From a checkpoint of a small mixture-of-experts model trained on Wikipedia.
Size: width 320, vocabulary 16384, 46.9M parameters.
Experts: 16 experts in each of 13 layers, 4 picks a token, a softmax router.
Below are experts of layer 8 (counted from 0) of a mixture-of-experts language model. Rows are named router (the router's row for the expert) and show model dimensions 256-319. Each number is 200 + 40 x the weight over its row's rms, rounded and kept within 0 to 999.
Before each expert's rows: a language model's description of what the expert responds to. This comes from a sample of Wikipedia text that the model never trained on.

# expert 8
What it handles: Commas after phrases. Commas, closing brackets and quote-commas ending a noun phrase or title, such as Beirut, or "),", plus and, semicolons and table bars.
router,236,229,122,229,195,241,153,180,220,170,175,243,254,222,154,162,181,234,150,231,221,192,87,194,186,191,190,174,199,179,212,233,187,182,177,123,245,221,219,204,227,177,280,193,218,258,205,223,213,196,188,180,172,143,154,165,199,196,242,176,201,225,228,288

# expert 11
What it handles: Noun endings, row ends. Noun-final tokens and plural endings like Hungary, Croatia, children, players, fluids, and pipe-newline tokens closing table header rows.
router,263,185,231,138,121,193,205,173,189,246,234,94,171,229,190,200,158,199,102,166,238,165,225,192,250,180,208,155,212,221,237,251,152,169,226,222,162,169,206,202,248,168,208,200,229,174,254,244,228,239,197,205,209,236,216,249,196,308,153,229,245,195,194,213

# expert 14
What it handles: Verb and adverb completions. Completions of verbs and adverbs after is, was, a, like relied, depends, closely, plus used, known, released, located, well, only.
router,195,207,259,163,200,189,217,174,164,223,238,152,158,192,214,263,164,242,252,169,163,227,212,127,266,177,240,159,187,164,164,223,172,158,190,233,99,200,230,248,239,175,198,198,229,92,214,194,240,148,231,193,160,227,159,238,224,237,178,247,232,164,200,212

# expert 9
What it handles: Separators and function words. Table pipes, colons, semicolons, dashes in scores and coordinate symbols, plus short verbs and prepositions such as of, was, became.
router,213,219,167,180,219,191,176,197,208,197,249,212,289,114,153,212,237,196,231,274,157,201,281,227,228,229,229,183,191,115,146,128,189,246,154,219,150,202,166,270,192,242,189,195,214,186,157,200,151,202,183,164,204,199,163,241,222,109,212,237,140,270,168,131

# expert 15
What it handles: Table row ends, narrative nouns. Pipe-newline tokens ending table rows after headers like Total or Report, plus nouns and verbs in plot summaries such as episode, club, urged.
router,207,231,104,183,244,252,128,270,183,171,162,214,212,130,219,250,248,176,215,178,164,196,206,162,178,149,196,157,133,218,224,274,185,172,285,248,201,122,213,263,226,180,180,240,167,197,219,149,227,187,263,214,241,206,232,215,161,213,165,225,259,222,214,261

# expert 0
What it handles: Clause connectors, pronouns. Sentence-level links in running prose: commas, periods, relative words like which, who, that, and sentence-opening It after a full stop.
router,168,227,209,292,238,173,205,199,190,249,224,200,219,251,226,201,221,219,168,159,178,262,191,210,176,194,239,189,174,178,203,199,172,238,170,183,208,129,200,266,207,153,186,204,123,217,156,253,200,73,210,211,202,178,235,188,226,139,210,250,219,267,231,219

# expert 12
What it handles: Sports career prepositions. Prepositions and verbs in athlete biographies and match reports, such as with, against, after, over, recorded, scored, plus season table cells.
router,191,150,170,178,221,241,214,185,173,206,118,214,180,134,158,197,218,212,225,179,196,234,203,155,204,169,182,192,147,250,130,217,195,252,204,231,171,169,189,260,202,223,160,255,188,130,98,145,183,220,257,204,243,239,220,217,206,157,240,229,145,206,183,192

# expert 4
What it handles: Word endings, participles. Final pieces of nouns and participles like used, known, born, located, built, plus year prefixes 19, 20 and endings such as -une, -ation.
router,198,187,245,144,189,202,213,168,94,247,192,157,212,194,181,216,217,182,142,205,255,174,199,184,232,155,223,201,253,154,175,227,195,167,194,186,114,233,248,151,186,127,146,257,197,206,252,188,163,212,280,239,188,235,254,151,169,145,196,159,211,137,139,168

# expert 6
What it handles: Infobox line dashes. Leading dashes and spaces that start infobox fields after a line break (- Format:, - Born:), plus word-initial fragments like re, un, Sc.
router,255,214,184,228,258,256,264,146,240,151,210,212,274,267,150,195,252,180,239,157,152,157,177,205,166,287,192,262,259,240,216,166,245,258,167,175,182,208,223,175,143,249,226,238,209,256,155,195,236,248,103,187,157,148,184,185,215,216,269,215,217,183,198,175

# expert 7
What it handles: Scientific word pieces. Inner pieces of technical words in biology and chemistry, e.g. ox-id-ases, hydro-ther-mal, mos-qu-ito, plus spaces and coordinates like °N.
router,316,224,217,203,237,180,202,161,129,203,167,202,162,184,171,107,226,184,253,124,208,149,170,158,212,224,227,206,290,244,261,202,231,173,135,170,189,228,180,176,152,173,274,203,269,189,287,212,176,238,174,182,248,154,217,121,158,255,130,151,202,210,255,120

# expert 2
What it handles: Infobox and list formatting. Line breaks, colons, semicolons, dashes and numeric separators in infoboxes, tables and coordinates, such as ISSN lines, OMIM IDs, Succeeded by.
router,254,153,206,255,215,171,237,189,215,214,251,211,257,235,191,211,225,137,213,215,264,175,202,266,127,225,204,192,186,237,262,167,294,179,189,245,235,243,227,174,101,197,167,124,154,167,135,192,145,238,168,205,169,188,235,171,252,153,155,201,186,195,226,147

# expert 5
What it handles: Sports results tables. Commas, medal words and number pieces in sports result and vote tables, e.g. 1st place, gold medalist, Gold medal, 36,511.
router,205,174,238,214,179,218,164,176,144,173,200,190,123,218,199,182,174,201,184,160,186,201,193,226,156,192,190,262,93,182,187,155,219,147,254,156,260,219,170,217,236,205,264,155,142,160,222,102,189,218,221,186,94,162,176,152,185,214,186,189,245,218,155,229

# expert 10
What it handles: Name fragments, foreign text. Word-initial pieces of uncommon names and non-English words (Che, Ry, Hy, ö), plus a, their, her and table numbers.
router,193,256,147,240,211,205,213,205,190,178,217,258,137,191,155,242,223,180,162,241,179,194,167,256,200,162,137,160,163,229,192,159,219,179,185,150,284,177,211,183,179,212,205,131,201,220,226,233,137,132,152,199,224,139,188,201,195,237,198,200,216,164,278,174

# expert 3
What it handles: Number words, ordinals. Counting and ordinal words such as two, three, several, first, century, including compound pieces like sevent-y-ninth and fifth-s-ix-th.
router,175,237,272,136,132,188,207,216,151,194,209,198,111,194,211,198,187,252,184,156,179,122,213,216,249,152,181,222,250,169,197,243,186,173,261,208,172,229,122,237,190,181,211,230,268,305,149,203,245,280,226,272,261,193,216,220,152,238,256,244,192,212,176,219

# expert 1
What it handles: Name-word pieces. Pieces inside personal and place names, often after a capital-letter start, e.g. Sy-rett, MacN-icol, T-oul-ouse, Port-im-onense.
router,216,176,213,228,160,158,146,232,195,216,113,254,121,197,178,180,173,184,158,271,221,204,212,230,221,179,124,252,177,204,168,200,168,105,219,205,246,204,236,107,184,196,157,224,258,222,248,244,198,225,209,224,236,210,258,263,172,178,204,222,209,155,199,251

# expert 13
What it handles: Articles and list punctuation. Articles and function words like the, his, an, and, plus commas between citation authors and == section heading markers.
router,176,191,188,184,190,178,203,240,327,119,196,267,146,181,225,228,197,170,168,190,160,202,159,247,180,177,166,150,222,177,122,130,228,281,186,147,277,171,170,181,198,199,185,207,178,256,201,184,215,163,168,253,202,187,233,232,215,179,273,192,206,182,276,241